{
  "moe_layers": [0, 2, 4, 6],
  "head_dim": 64,
  "warmup_steps": 200
}
Below are experts of layer 2 (counted from 0) of a mixture-of-experts language model. Rows are named router (the router's row for the expert), up (a neuron's input weights, with its number) and show model dimensions 32-63. Each number is 200 + 40 x the weight over its row's rms, rounded and kept within 0 to 999.
After each expert's rows: "gets" lists some tokens that make up at least twice as much of what it gets as of all text; "comes after" lists some tokens at least twice as common just before its tokens as in all text. This comes from a sample of Wikipedia text that the model never trained on. Tokens count by the router's weight.

# expert 39
router,247,180,211,282,259,233,181,159,224,211,199,157,181,239,118,144,216,207,199,225,240,156,232,178,151,233,165,217,214,233,233,93
up0,161,144,218,221,202,266,170,143,205,256,176,251,223,230,118,167,205,229,131,194,204,205,146,222,187,285,197,200,233,187,188,240
up1,184,195,236,150,189,197,167,222,223,220,169,159,166,164,281,204,132,164,209,219,213,211,194,144,170,214,199,191,154,221,278,159
up2,216,249,207,210,224,175,223,174,203,177,206,177,148,180,282,217,152,183,145,184,173,189,266,220,159,276,224,171,173,155,258,147
up3,240,190,161,179,189,194,134,188,226,156,185,212,199,215,121,182,144,212,192,193,223,158,218,211,223,193,181,212,142,186,217,198
up4,263,198,172,212,253,176,180,273,171,233,248,268,197,218,184,203,220,163,162,182,314,197,277,172,171,220,148,168,301,155,197,170
up5,248,215,243,186,156,203,196,103,194,203,184,179,163,228,202,207,180,198,187,155,236,206,231,198,168,213,114,165,178,176,244,196
up6,275,157,233,160,220,155,206,234,148,189,143,231,105,173,222,129,200,285,134,206,205,245,206,120,78,209,156,201,186,244,164,162
up7,194,257,127,188,206,208,186,185,203,205,258,139,212,211,209,198,264,165,227,209,170,157,203,242,209,159,170,181,176,206,148,202
up8,229,172,184,276,285,190,214,250,200,244,252,210,189,324,194,168,221,198,246,175,238,160,166,150,181,196,226,235,146,307,256,214
up9,185,150,209,162,199,151,262,140,201,239,254,173,117,222,201,230,199,158,168,196,205,209,166,220,199,223,200,176,144,230,166,253
up10,209,129,279,165,245,184,205,174,164,158,167,192,223,235,195,222,176,184,200,160,187,208,230,132,262,267,160,146,127,205,130,181
up11,237,246,171,206,223,174,193,224,193,200,143,117,147,212,202,196,108,172,208,234,188,190,212,251,149,198,171,258,267,189,207,140
up12,238,216,154,193,146,184,198,200,251,195,241,199,218,213,150,198,191,227,226,175,245,196,208,209,192,300,208,256,141,255,164,189
up13,275,172,160,226,280,248,96,188,173,229,197,189,168,192,150,194,237,137,208,180,187,214,223,202,221,199,192,117,131,169,238,125
up14,146,150,233,207,190,134,150,235,181,230,194,97,254,148,185,167,144,195,176,264,216,198,277,175,187,198,157,177,166,177,198,209
up15,238,155,215,170,192,137,172,220,208,194,200,145,195,247,163,139,261,180,192,208,216,213,254,219,181,182,175,194,192,194,215,195
up16,162,206,236,162,178,222,155,171,273,202,173,125,204,193,252,171,180,246,355,142,238,156,222,192,187,180,215,210,215,222,152,171
up17,192,184,192,253,123,211,241,210,118,177,241,127,214,226,149,202,143,221,195,208,131,175,274,225,200,209,218,148,218,239,166,175
up18,204,232,240,195,196,242,167,236,247,267,103,208,254,193,192,131,253,189,187,157,242,105,196,222,209,208,229,167,221,195,187,196
up19,198,134,244,286,198,259,222,194,235,281,194,151,153,205,244,174,218,152,165,294,130,225,199,186,211,212,159,178,207,224,172,185
up20,181,183,152,218,204,241,241,268,228,232,211,150,127,235,207,270,227,175,163,225,211,227,215,184,173,256,207,204,244,182,228,137
up21,232,191,230,228,257,189,146,172,254,175,189,252,180,145,123,238,187,157,193,173,251,237,242,252,270,198,164,226,213,298,223,201
up22,228,222,172,276,227,133,174,237,272,153,215,155,174,162,234,191,232,177,222,251,177,148,271,204,161,268,168,216,162,293,226,143
up23,185,270,277,198,269,180,185,189,235,252,172,241,163,136,215,253,229,219,270,163,203,210,157,166,280,203,213,156,219,169,187,190
up24,164,223,186,184,171,206,135,207,131,185,215,169,228,193,245,187,190,232,268,225,205,155,206,126,152,238,200,197,264,180,214,137
up25,221,238,249,157,236,208,205,236,229,205,233,132,172,269,287,98,146,199,174,190,178,230,219,213,161,236,130,290,201,187,149,177
up26,197,208,209,257,214,146,188,188,233,235,227,194,224,110,150,195,206,276,210,215,240,221,158,176,213,239,179,214,231,238,220,191
up27,201,184,210,147,182,266,182,192,231,170,176,228,173,246,201,141,266,244,241,195,241,231,275,159,139,213,216,182,271,186,170,131
up28,198,161,182,220,222,188,143,194,175,245,246,229,160,217,210,174,232,173,257,102,213,181,229,205,153,200,177,232,202,192,271,193
up29,238,91,159,203,215,236,199,226,219,158,173,112,178,271,209,187,166,263,157,209,195,168,255,178,226,228,128,205,225,227,172,191
up30,332,158,162,187,251,178,187,207,257,84,201,187,146,253,235,252,187,214,180,128,197,221,310,166,217,231,214,178,222,246,238,184
up31,277,185,239,291,229,187,202,184,236,264,232,231,167,204,182,160,143,202,195,150,130,186,163,255,176,201,189,258,185,210,259,191
gets: "end", "rd", "ress", " of", " end", "ef"
comes after: "ri", " di", " Pri", "ong", "g", "chi"

# expert 19
router,232,203,187,218,204,218,189,208,177,211,215,240,202,147,151,187,174,227,245,252,99,155,202,241,150,138,263,217,234,185,210,149
up0,213,259,222,238,183,187,226,238,224,191,158,169,217,160,202,168,185,215,226,161,220,172,209,229,150,180,228,183,216,226,234,208
up1,175,244,199,183,198,204,233,261,167,173,234,177,173,289,190,149,239,189,182,265,196,215,191,181,128,261,210,148,198,157,167,181
up2,207,142,222,221,248,224,127,251,174,171,175,264,178,168,238,171,177,221,217,188,198,227,166,170,187,156,196,212,193,145,222,142
up3,157,157,171,241,209,150,132,274,169,218,199,195,211,178,201,228,205,135,247,262,184,139,280,304,156,148,243,196,146,182,285,211
up4,181,265,274,247,221,182,247,134,216,228,197,168,261,203,228,184,240,152,196,186,167,201,193,212,163,151,190,244,220,241,232,175
up5,257,184,204,206,210,151,229,212,182,218,219,254,159,184,259,63,94,215,210,187,149,201,269,134,155,107,204,237,179,200,225,182
up6,247,144,200,283,266,187,176,242,181,245,175,160,194,167,180,185,170,140,140,197,190,209,186,264,177,190,147,251,199,187,229,234
up7,132,144,211,188,164,203,140,155,145,148,289,248,178,246,138,184,199,156,252,253,208,164,161,240,131,166,199,240,194,257,281,203
up8,160,214,187,222,190,165,207,207,180,184,156,154,199,138,169,214,210,319,200,226,176,161,239,213,214,219,235,203,198,267,290,203
up9,247,129,213,156,258,165,186,152,220,174,192,235,74,157,230,237,172,191,207,188,144,171,211,195,200,207,161,196,210,171,261,134
up10,230,194,199,194,167,286,153,202,179,203,175,250,206,139,170,236,194,294,148,237,233,217,144,230,155,185,205,208,163,244,225,162
up11,248,130,238,247,215,189,197,185,204,209,292,250,125,195,216,207,216,228,195,175,128,257,191,176,164,196,190,207,208,238,191,204
up12,186,138,199,239,209,160,227,180,185,173,157,174,210,220,175,195,221,259,229,181,223,210,236,205,118,219,226,222,289,210,138,152
up13,264,219,218,203,159,168,197,139,234,238,135,300,187,153,207,180,225,218,195,118,197,178,146,168,204,126,187,184,256,131,192,238
up14,216,225,198,240,245,177,192,164,223,199,224,228,229,156,189,276,216,248,271,222,198,206,152,292,187,248,212,179,192,240,191,256
up15,240,109,260,165,224,142,273,149,255,180,202,191,226,192,214,177,133,265,82,187,176,206,185,183,195,229,179,186,241,219,245,230
up16,235,183,135,246,207,179,183,217,182,132,220,199,239,196,219,239,117,202,156,203,156,145,208,243,167,179,199,200,216,250,240,134
up17,201,171,190,203,189,163,157,226,266,160,195,215,214,209,244,227,176,172,234,218,184,188,183,249,211,217,238,166,149,253,160,132
up18,195,215,248,198,236,206,258,215,209,190,211,214,313,181,234,160,256,234,219,277,167,294,195,185,235,276,200,142,205,189,220,106
up19,103,180,222,168,166,220,208,192,214,254,270,166,208,224,236,127,159,157,258,210,195,181,252,175,244,219,228,225,187,156,142,200
up20,215,210,110,229,208,192,191,183,169,235,152,166,209,242,177,222,163,206,244,193,184,157,203,181,172,214,147,124,162,258,136,199
up21,221,181,301,164,207,208,218,204,169,275,233,196,251,249,265,242,185,204,188,244,184,190,236,166,241,126,244,171,206,142,217,248
up22,201,204,198,186,205,238,254,141,139,184,202,232,176,203,181,235,176,182,137,147,183,184,197,243,138,120,237,200,132,168,278,165
up23,236,217,230,257,224,252,206,219,194,214,174,156,219,223,184,269,174,269,171,186,189,177,259,241,169,190,243,210,223,196,200,148
up24,146,138,173,230,252,209,263,223,174,221,305,205,173,188,205,161,140,216,230,224,190,207,171,166,185,242,166,163,160,204,213,210
up25,174,216,173,193,175,160,216,174,173,170,198,261,169,228,209,197,160,235,242,185,200,192,260,211,123,146,245,181,182,134,180,134
up26,207,253,197,206,157,250,167,173,170,190,197,221,232,151,189,165,193,220,239,241,191,99,176,229,182,172,210,177,177,230,174,150
up27,204,152,139,206,224,144,224,193,188,143,185,241,203,201,216,229,171,263,226,216,308,257,244,270,141,163,207,168,190,241,227,216
up28,208,159,257,147,165,145,236,166,166,166,233,229,174,197,190,152,230,192,234,210,255,224,203,171,134,195,267,186,201,176,159,188
up29,162,165,171,152,240,183,179,130,279,185,162,143,188,178,276,188,136,214,222,178,108,229,210,240,236,159,294,178,219,266,166,138
up30,173,188,199,256,140,206,221,149,217,146,170,225,237,152,161,187,160,267,266,179,181,144,197,207,147,200,239,154,150,175,174,197
up31,238,223,252,223,221,217,141,184,239,143,219,199,187,183,229,136,241,242,207,194,131,228,141,101,174,71,255,255,165,180,218,222
gets: "act", " also", "app", "pp", " years", "arch"
comes after: " ", "See", " was", "pr", " it", " is"

# expert 66
router,212,136,221,189,180,209,190,229,179,237,288,196,201,174,173,199,133,199,259,251,241,167,210,248,191,166,276,135,198,206,152,211
up0,94,253,161,107,209,126,182,265,215,197,240,218,244,215,194,117,167,207,221,208,263,173,158,250,161,234,182,209,168,232,205,225
up1,182,167,217,222,277,207,214,163,156,278,158,227,236,203,196,142,193,184,273,253,173,188,157,218,166,232,210,164,184,240,161,187
up2,229,155,228,263,251,186,172,249,177,202,214,119,169,160,183,160,197,224,190,189,241,165,212,221,93,199,142,132,190,175,148,279
up3,266,119,247,150,267,200,209,191,178,168,223,266,175,152,231,198,167,217,240,244,176,215,159,245,173,125,205,222,261,238,157,246
up4,289,145,183,183,215,226,184,139,194,250,221,210,126,173,161,158,267,211,240,167,216,150,213,174,165,224,192,193,188,176,205,202
up5,226,157,165,188,208,230,187,199,188,200,209,186,225,222,250,179,172,210,245,226,144,236,202,222,208,229,187,170,213,168,153,224
up6,257,197,273,262,228,267,162,218,170,213,154,176,212,162,274,281,155,215,233,258,162,177,198,283,247,183,236,165,208,179,205,192
up7,249,94,142,146,186,231,166,184,238,186,222,232,214,201,180,161,197,201,237,280,219,206,159,219,218,184,243,216,178,255,118,255
up8,196,180,181,173,208,202,191,238,230,188,219,176,117,257,211,131,139,193,240,252,248,228,234,213,167,208,210,106,176,169,155,271
up9,185,193,295,150,216,160,177,252,143,228,241,221,264,163,197,211,105,189,203,243,156,185,133,246,195,179,242,177,197,201,192,215
up10,230,168,200,172,195,132,222,192,236,196,185,237,159,178,232,239,150,201,216,177,259,195,184,232,117,241,206,206,227,166,264,213
up11,183,194,223,261,203,148,196,177,235,229,208,220,237,195,176,221,261,186,209,195,155,197,138,228,216,157,167,219,215,244,162,232
up12,230,208,214,153,252,219,187,180,149,170,214,172,213,197,232,212,141,225,268,182,173,148,140,258,160,215,194,194,202,227,242,263
up13,229,249,174,227,173,185,190,225,193,238,284,198,117,272,239,238,202,212,249,161,178,182,209,187,199,234,190,109,211,254,220,213
up14,216,123,145,253,221,148,224,193,182,122,223,199,269,219,156,155,215,159,230,152,248,204,191,174,131,240,226,175,205,194,226,239
up15,273,109,175,200,210,195,146,212,231,195,272,220,239,264,143,168,224,196,194,250,172,159,119,232,155,190,229,275,205,281,182,194
up16,223,166,214,151,246,166,208,225,224,279,236,298,181,239,170,245,198,221,144,212,137,246,157,271,225,182,239,169,260,240,172,237
up17,229,173,300,204,212,218,188,202,176,202,266,266,183,246,193,255,263,139,167,215,193,220,136,80,173,127,238,202,152,189,130,263
up18,231,162,218,297,180,189,219,178,193,292,173,196,205,255,158,184,294,197,238,146,221,204,181,176,158,118,221,234,142,93,230,213
up19,156,241,186,270,215,225,210,284,186,280,278,199,220,224,197,246,340,183,192,196,203,247,154,218,216,191,244,277,213,148,203,225
up20,214,188,240,202,276,267,206,190,256,195,276,169,170,182,157,173,148,203,205,165,237,203,153,238,225,153,186,205,193,169,197,271
up21,230,138,130,209,246,295,264,256,215,279,207,160,208,214,139,167,210,179,188,200,235,233,193,144,218,121,207,163,188,231,127,180
up22,267,172,185,211,169,218,162,234,236,204,235,208,218,254,174,225,107,170,223,182,245,205,151,289,191,165,211,193,183,241,194,276
up23,218,145,160,235,195,124,234,157,119,231,242,185,223,212,260,95,201,221,188,247,202,232,232,104,223,210,191,179,184,219,141,195
up24,232,132,227,179,195,177,145,213,234,228,212,179,233,183,251,178,187,189,176,201,215,143,193,185,267,164,199,157,234,199,160,224
up25,173,202,193,115,205,191,171,255,185,203,196,161,171,147,196,218,179,148,138,165,225,260,207,179,252,236,243,198,257,147,199,229
up26,125,208,206,182,134,200,211,189,117,244,289,260,245,224,236,204,129,95,190,202,228,183,160,145,130,169,157,131,187,171,222,225
up27,219,172,239,292,294,159,233,235,145,165,200,125,202,220,237,245,167,164,171,211,150,178,206,184,257,215,212,174,265,223,203,186
up28,255,236,132,144,220,215,244,117,181,207,301,228,201,244,190,206,164,154,234,238,212,218,208,187,218,96,225,241,181,183,173,158
up29,209,141,234,243,323,134,185,166,194,207,225,176,155,117,170,110,322,130,277,213,184,167,205,181,214,229,178,213,205,232,182,223
up30,265,181,198,226,193,183,95,204,173,243,188,213,222,138,166,230,193,189,211,174,246,185,212,195,233,132,201,148,127,188,238,198
up31,193,181,183,183,240,205,143,198,238,244,209,192,145,222,169,208,183,190,258,196,250,212,210,205,187,181,244,238,254,139,195,228
gets: "hi", "ho", " who", " which", "port", " it"
comes after: ",", "s", " W", " P", ".", " p"

# expert 82
router,160,243,182,209,201,129,236,177,277,183,239,172,181,231,188,221,205,220,225,242,218,169,145,254,216,166,246,184,140,183,132,192
up0,158,182,232,279,217,142,186,190,214,195,262,193,177,248,227,174,197,232,185,156,168,211,205,174,259,150,194,182,150,203,260,225
up1,227,176,232,204,151,275,234,212,177,228,280,273,186,188,234,228,188,218,188,145,243,223,219,137,183,237,170,211,168,171,171,169
up2,187,201,184,220,166,160,264,228,212,191,206,171,144,195,165,210,187,229,186,197,197,186,208,210,183,177,204,210,217,186,168,177
up3,195,188,112,190,204,254,144,184,247,177,168,153,168,226,168,181,242,193,124,155,165,203,131,184,152,183,253,262,184,214,235,189
up4,203,156,139,225,220,170,168,134,205,160,187,252,161,154,225,212,208,171,175,236,228,216,228,168,229,237,264,189,219,131,222,199
up5,170,202,178,202,233,237,236,197,185,239,215,225,223,288,209,159,206,191,168,246,236,149,170,191,184,153,181,167,212,207,178,206
up6,156,148,239,163,266,144,232,169,193,186,202,168,300,171,224,216,185,209,251,153,197,197,185,168,222,214,227,243,248,147,219,181
up7,172,196,160,183,221,249,151,233,250,203,214,117,151,164,204,191,141,257,207,206,259,174,158,221,193,141,188,253,235,185,168,114
up8,198,181,198,250,219,173,181,227,224,220,271,167,147,210,175,131,271,189,197,195,296,248,226,239,177,177,226,216,220,204,195,205
up9,239,221,216,160,213,158,143,170,197,193,190,89,166,219,260,199,188,174,165,204,220,202,250,221,222,176,252,148,183,197,180,164
up10,203,211,143,216,235,244,195,202,213,199,268,233,291,219,185,166,184,219,253,178,171,292,190,185,210,129,198,203,233,211,148,154
up11,201,184,248,183,225,220,160,229,112,184,235,253,189,189,246,209,232,184,217,212,216,221,201,173,153,252,235,144,197,203,206,208
up12,212,224,269,156,221,145,210,233,235,209,174,213,119,133,256,225,229,182,156,199,212,243,193,255,239,229,243,225,230,161,277,137
up13,208,230,136,167,231,185,204,160,238,225,163,202,198,134,167,195,168,183,237,285,164,196,148,200,182,247,194,229,164,160,150,187
up14,245,281,219,118,161,141,179,217,221,226,231,187,176,214,168,203,196,163,175,215,177,232,143,251,225,184,202,185,242,226,119,230
up15,175,182,259,160,203,235,143,272,264,201,147,179,221,208,230,168,204,232,207,193,225,191,268,166,176,179,223,180,209,130,303,198
up16,260,192,230,164,203,191,231,172,126,286,236,243,182,215,207,278,172,245,168,211,211,194,243,233,172,185,175,168,192,207,158,242
up17,228,200,163,274,181,227,147,163,128,145,226,112,184,166,259,193,208,221,221,229,200,193,225,134,200,282,247,280,223,209,224,221
up18,130,211,264,166,242,221,190,119,208,199,128,262,174,192,233,258,223,249,251,181,233,187,165,168,171,149,180,179,128,219,221,270
up19,226,217,172,246,185,199,183,201,187,200,162,179,205,239,254,290,169,218,188,192,125,224,210,251,132,290,265,216,139,204,211,241
up20,231,252,154,213,211,188,269,222,252,135,228,198,170,200,122,172,147,158,177,185,191,175,200,178,219,180,181,236,212,152,202,186
up21,164,174,185,135,186,95,278,209,165,220,220,208,197,195,244,165,160,202,170,180,236,254,190,204,255,129,221,158,238,219,126,189
up22,195,189,215,135,188,215,210,183,272,244,226,253,220,120,245,248,171,221,164,234,215,225,173,215,203,180,149,237,143,203,195,189
up23,250,172,201,273,178,202,230,224,143,210,237,213,161,211,206,136,167,200,213,209,186,254,221,220,179,192,191,250,122,182,169,205
up24,186,235,214,184,232,151,194,130,144,259,224,198,195,193,240,269,194,176,218,252,211,199,241,277,184,205,252,195,224,137,125,199
up25,212,196,181,178,112,197,300,180,212,204,193,201,196,248,258,187,248,254,260,153,187,197,190,207,173,208,258,225,234,123,290,161
up26,219,245,168,256,167,180,211,277,242,254,199,226,218,225,198,183,201,165,89,259,180,266,194,275,161,116,193,216,207,265,110,214
up27,215,235,231,142,139,211,222,139,187,189,127,228,165,158,183,197,202,306,185,134,241,202,154,193,200,218,164,231,195,133,221,186
up28,274,173,153,148,163,159,207,135,178,144,205,191,271,234,174,207,247,176,226,237,148,133,227,196,148,181,171,227,245,191,130,251
up29,247,201,172,286,192,220,221,251,176,143,238,222,186,247,240,169,240,178,223,201,147,196,168,94,138,197,141,152,191,152,228,184
up30,207,153,186,107,207,140,182,246,208,220,279,304,131,193,262,235,214,220,182,236,277,205,245,140,182,188,206,206,190,177,165,142
up31,207,178,212,164,183,195,183,127,257,220,184,148,288,147,252,236,217,198,221,237,244,172,214,159,199,218,275,195,266,147,288,168
gets: " work", " found", " form", " made", " show", " take"
comes after: " was", " to", " and", " he", " also", " per"

# expert 67
router,212,222,213,209,249,241,183,132,195,183,245,223,198,161,183,224,158,175,240,178,206,190,192,117,217,265,274,156,227,169,156,170
up0,227,157,232,162,181,201,213,190,277,299,184,143,205,224,195,165,166,225,238,150,249,197,165,178,290,196,243,252,182,210,151,193
up1,261,162,178,249,238,167,249,260,197,214,304,235,158,120,121,130,153,249,202,164,226,181,145,225,240,196,200,214,191,278,172,238
up2,250,211,241,217,220,152,211,148,213,268,209,196,211,204,184,277,213,218,220,188,182,202,199,228,277,280,193,170,141,210,160,118
up3,207,307,166,241,244,150,201,187,259,232,227,162,145,180,194,210,154,238,181,202,177,230,145,192,199,207,197,168,231,228,223,226
up4,191,199,252,198,219,226,186,198,185,161,176,169,276,234,250,117,111,228,207,157,186,139,194,122,231,173,114,222,152,218,208,215
up5,214,232,261,266,288,217,153,170,243,180,226,228,164,223,176,239,215,130,144,199,196,160,120,179,192,218,166,214,194,253,172,152
up6,285,236,144,239,272,257,204,195,206,171,276,246,231,187,210,146,252,170,211,224,197,250,142,176,152,196,218,195,210,200,180,124
up7,216,179,262,160,212,270,222,234,237,218,155,187,266,239,203,216,150,258,249,195,217,168,226,198,301,229,183,203,177,129,201,242
up8,201,130,183,182,221,139,199,138,179,226,121,216,195,199,150,270,159,169,218,221,223,159,167,218,244,218,249,188,111,141,182,241
up9,215,233,197,216,215,228,245,161,245,231,252,227,224,207,258,154,239,194,261,111,132,246,206,172,211,196,221,162,166,200,228,194
up10,260,243,219,169,183,175,155,220,224,201,262,158,234,232,196,192,134,169,159,160,178,274,173,190,189,195,271,151,232,172,198,109
up11,209,226,132,177,239,127,231,203,145,177,193,221,204,152,184,272,156,276,202,275,208,260,172,166,208,155,181,208,188,183,138,222
up12,167,162,205,243,215,201,177,150,213,113,197,144,202,260,269,193,168,140,255,180,152,145,196,129,230,172,108,165,199,103,207,199
up13,203,257,209,159,208,238,220,223,254,163,153,241,201,174,159,216,148,259,191,222,238,142,160,272,136,219,243,221,151,232,183,169
up14,203,157,236,201,129,175,210,105,281,143,161,228,201,206,150,154,216,237,228,168,283,264,196,192,57,183,221,201,157,236,114,217
up15,123,215,172,186,239,205,252,212,101,220,269,217,230,160,105,162,240,244,165,197,258,187,215,228,275,282,271,144,222,202,214,213
up16,174,145,178,215,192,211,211,227,141,195,209,250,180,187,188,202,217,206,255,90,193,169,205,157,206,189,221,153,139,234,213,211
up17,217,184,179,197,169,209,230,265,297,140,166,233,179,258,185,191,220,200,159,175,240,188,235,153,199,189,257,214,196,149,190,178
up18,140,196,218,239,183,276,278,152,176,164,204,201,159,160,222,183,217,223,162,219,253,212,219,163,236,177,227,181,181,135,178,139
up19,149,186,199,188,165,192,197,205,140,223,217,200,248,115,185,193,202,162,108,238,217,210,206,165,195,232,252,229,193,198,258,215
up20,251,226,194,241,173,219,203,149,255,200,256,148,242,211,208,156,209,208,217,172,128,196,226,144,174,161,185,248,223,161,140,152
up21,152,129,159,149,238,193,202,223,224,231,224,150,235,204,192,233,188,179,248,207,132,204,211,196,230,204,217,187,158,159,236,96
up22,190,227,238,169,221,182,182,151,200,245,281,191,210,226,144,201,142,175,112,270,242,177,228,136,236,173,141,182,180,237,220,224
up23,176,250,238,219,267,161,243,154,167,260,225,158,213,183,141,244,153,166,222,205,166,218,202,179,184,269,185,94,236,268,183,191
up24,211,277,138,190,241,215,200,251,241,231,247,199,210,171,227,206,161,172,192,246,177,181,271,202,181,234,239,251,222,203,297,208
up25,132,223,227,214,194,160,164,172,195,115,192,197,241,223,272,186,152,262,262,177,170,139,222,187,198,180,262,229,214,249,254,270
up26,258,193,134,164,175,188,212,206,185,277,257,203,204,249,224,194,184,106,225,240,229,224,200,228,148,164,210,182,200,208,183,145
up27,178,244,170,235,251,161,202,239,241,239,205,221,167,161,187,202,247,240,134,133,216,243,228,194,133,143,223,212,216,245,108,112
up28,217,203,173,116,235,164,188,194,122,253,231,217,192,131,181,279,211,222,252,181,200,162,181,153,195,224,203,206,203,216,160,216
up29,171,192,169,212,232,168,212,215,160,249,167,188,192,171,150,231,135,234,212,170,246,209,175,281,184,203,250,283,162,237,173,134
up30,220,152,214,181,252,255,190,209,234,224,195,205,179,198,173,236,170,117,204,185,155,168,204,130,253,161,216,206,257,236,231,166
up31,263,234,247,159,239,147,175,166,185,231,199,190,203,180,177,280,192,219,230,167,169,173,201,209,282,196,219,218,217,218,227,219
gets: " to", " f", " be", "vol", " would", "f"
comes after: "ed", " due", "ing", " to", "ted", "See"

# expert 38
router,159,199,228,246,290,235,210,114,248,131,257,247,159,122,112,257,201,244,257,236,269,181,164,122,173,183,251,133,235,266,209,169
up0,145,142,164,151,222,174,207,148,220,243,192,120,201,244,222,246,168,171,213,252,158,181,191,245,211,214,222,224,268,176,193,187
up1,147,205,221,144,206,166,205,177,167,242,176,208,156,239,256,189,242,175,122,221,273,209,173,133,167,240,90,213,257,289,168,205
up2,204,189,168,228,230,188,206,197,185,169,206,243,162,189,333,205,112,129,155,214,236,215,213,191,182,146,169,191,217,208,167,183
up3,143,202,234,142,174,169,217,143,223,171,208,232,173,227,234,155,144,205,247,142,222,151,200,196,195,60,263,256,167,291,229,237
up4,218,197,190,138,203,141,156,208,182,192,228,244,240,224,210,200,200,204,191,265,177,243,152,182,188,154,151,162,244,232,287,211
up5,191,196,177,188,240,271,224,219,239,173,253,141,139,201,188,173,167,239,224,180,286,257,199,159,187,161,258,126,241,197,216,201
up6,188,216,124,214,218,217,221,196,153,219,239,194,230,176,190,160,220,239,192,268,174,232,194,211,203,172,173,143,192,185,225,130
up7,150,145,189,221,201,150,174,157,178,226,234,264,147,193,139,215,187,171,210,197,165,178,218,138,240,227,215,145,245,162,219,163
up8,190,239,169,178,216,147,177,177,217,195,243,206,199,211,109,213,214,186,211,212,211,193,124,282,191,192,216,197,236,286,306,196
up9,161,119,264,154,190,178,170,172,317,183,253,196,213,237,199,196,249,196,243,255,211,184,252,145,215,177,187,235,141,246,216,189
up10,236,172,200,263,197,230,157,200,293,136,165,224,212,245,200,203,191,154,221,245,192,206,205,211,131,102,198,170,255,215,138,212
up11,156,191,149,265,186,204,184,143,235,148,165,123,235,128,187,250,177,229,223,254,193,164,180,227,200,170,203,233,251,253,244,229
up12,121,202,199,240,190,207,224,184,220,212,167,222,220,197,152,262,215,214,176,249,188,139,238,241,238,273,188,150,224,266,228,116
up13,213,128,183,209,203,117,81,158,192,128,177,261,233,190,223,226,193,222,287,166,183,217,247,178,233,247,249,159,136,195,215,217
up14,269,285,232,213,279,235,217,163,203,254,249,171,205,138,246,250,177,160,200,282,153,192,148,92,183,159,210,195,209,213,189,184
up15,131,213,292,135,270,191,156,164,209,161,216,228,197,142,151,178,245,214,198,188,242,228,193,186,175,241,184,201,132,233,165,221
up16,89,215,202,241,236,171,251,187,247,167,193,226,245,153,223,219,223,205,198,165,234,185,197,240,142,286,212,259,168,199,212,204
up17,232,169,225,193,213,194,256,209,218,203,163,82,127,113,193,194,218,261,190,198,205,205,261,181,254,222,131,222,275,201,152,135
up18,164,157,216,207,186,241,228,267,273,207,162,171,171,133,172,237,145,220,206,233,224,230,216,205,163,271,145,210,188,193,213,129
up19,242,200,225,142,225,196,218,200,187,165,262,217,169,183,193,131,108,267,179,208,150,179,157,192,260,197,208,164,209,213,147,199
up20,222,180,208,155,199,183,131,186,297,130,283,272,143,206,155,205,119,200,162,144,253,260,218,199,198,167,239,172,206,177,233,192
up21,271,199,200,228,227,197,129,185,183,232,255,174,173,221,141,238,205,146,245,213,181,148,155,164,159,163,186,141,242,203,222,123
up22,213,202,167,145,200,219,167,247,244,159,176,180,210,146,239,185,200,238,240,204,200,201,202,209,231,197,191,190,106,251,238,203
up23,256,108,292,156,266,196,128,147,259,200,182,219,172,148,183,209,165,192,168,259,176,200,173,231,209,262,247,223,213,271,306,173
up24,235,192,215,200,172,210,135,185,202,223,173,183,220,79,117,268,245,158,246,216,185,204,180,173,251,183,190,205,188,191,148,199
up25,163,162,240,292,230,231,159,209,236,266,160,206,167,140,173,217,247,193,226,124,171,205,196,200,221,200,260,250,234,129,157,140
up26,261,241,171,149,189,187,249,225,255,235,158,158,150,205,141,158,133,251,241,135,252,191,139,166,213,154,247,238,205,268,197,169
up27,232,258,182,217,137,185,201,146,257,182,205,248,229,203,194,166,172,233,169,150,237,224,179,186,164,191,162,158,149,217,175,213
up28,155,222,275,214,280,202,141,186,183,164,241,244,184,188,227,175,229,164,290,216,192,195,205,203,224,277,221,204,173,107,238,252
up29,180,191,223,197,264,155,179,171,294,261,177,248,255,176,213,177,228,159,229,204,231,199,151,235,274,287,233,190,185,237,213,212
up30,212,182,215,197,254,200,140,126,177,221,98,174,165,215,220,255,122,227,247,194,177,234,181,209,241,185,274,190,206,158,279,180
up31,201,188,199,243,225,136,217,191,173,184,130,175,210,199,156,256,220,212,215,202,183,229,195,150,173,144,257,203,285,169,184,180
gets: "ro", "me", "ke", "ge", "line", " main"
comes after: " ", "app", " b", " Na", " imp", " Ho"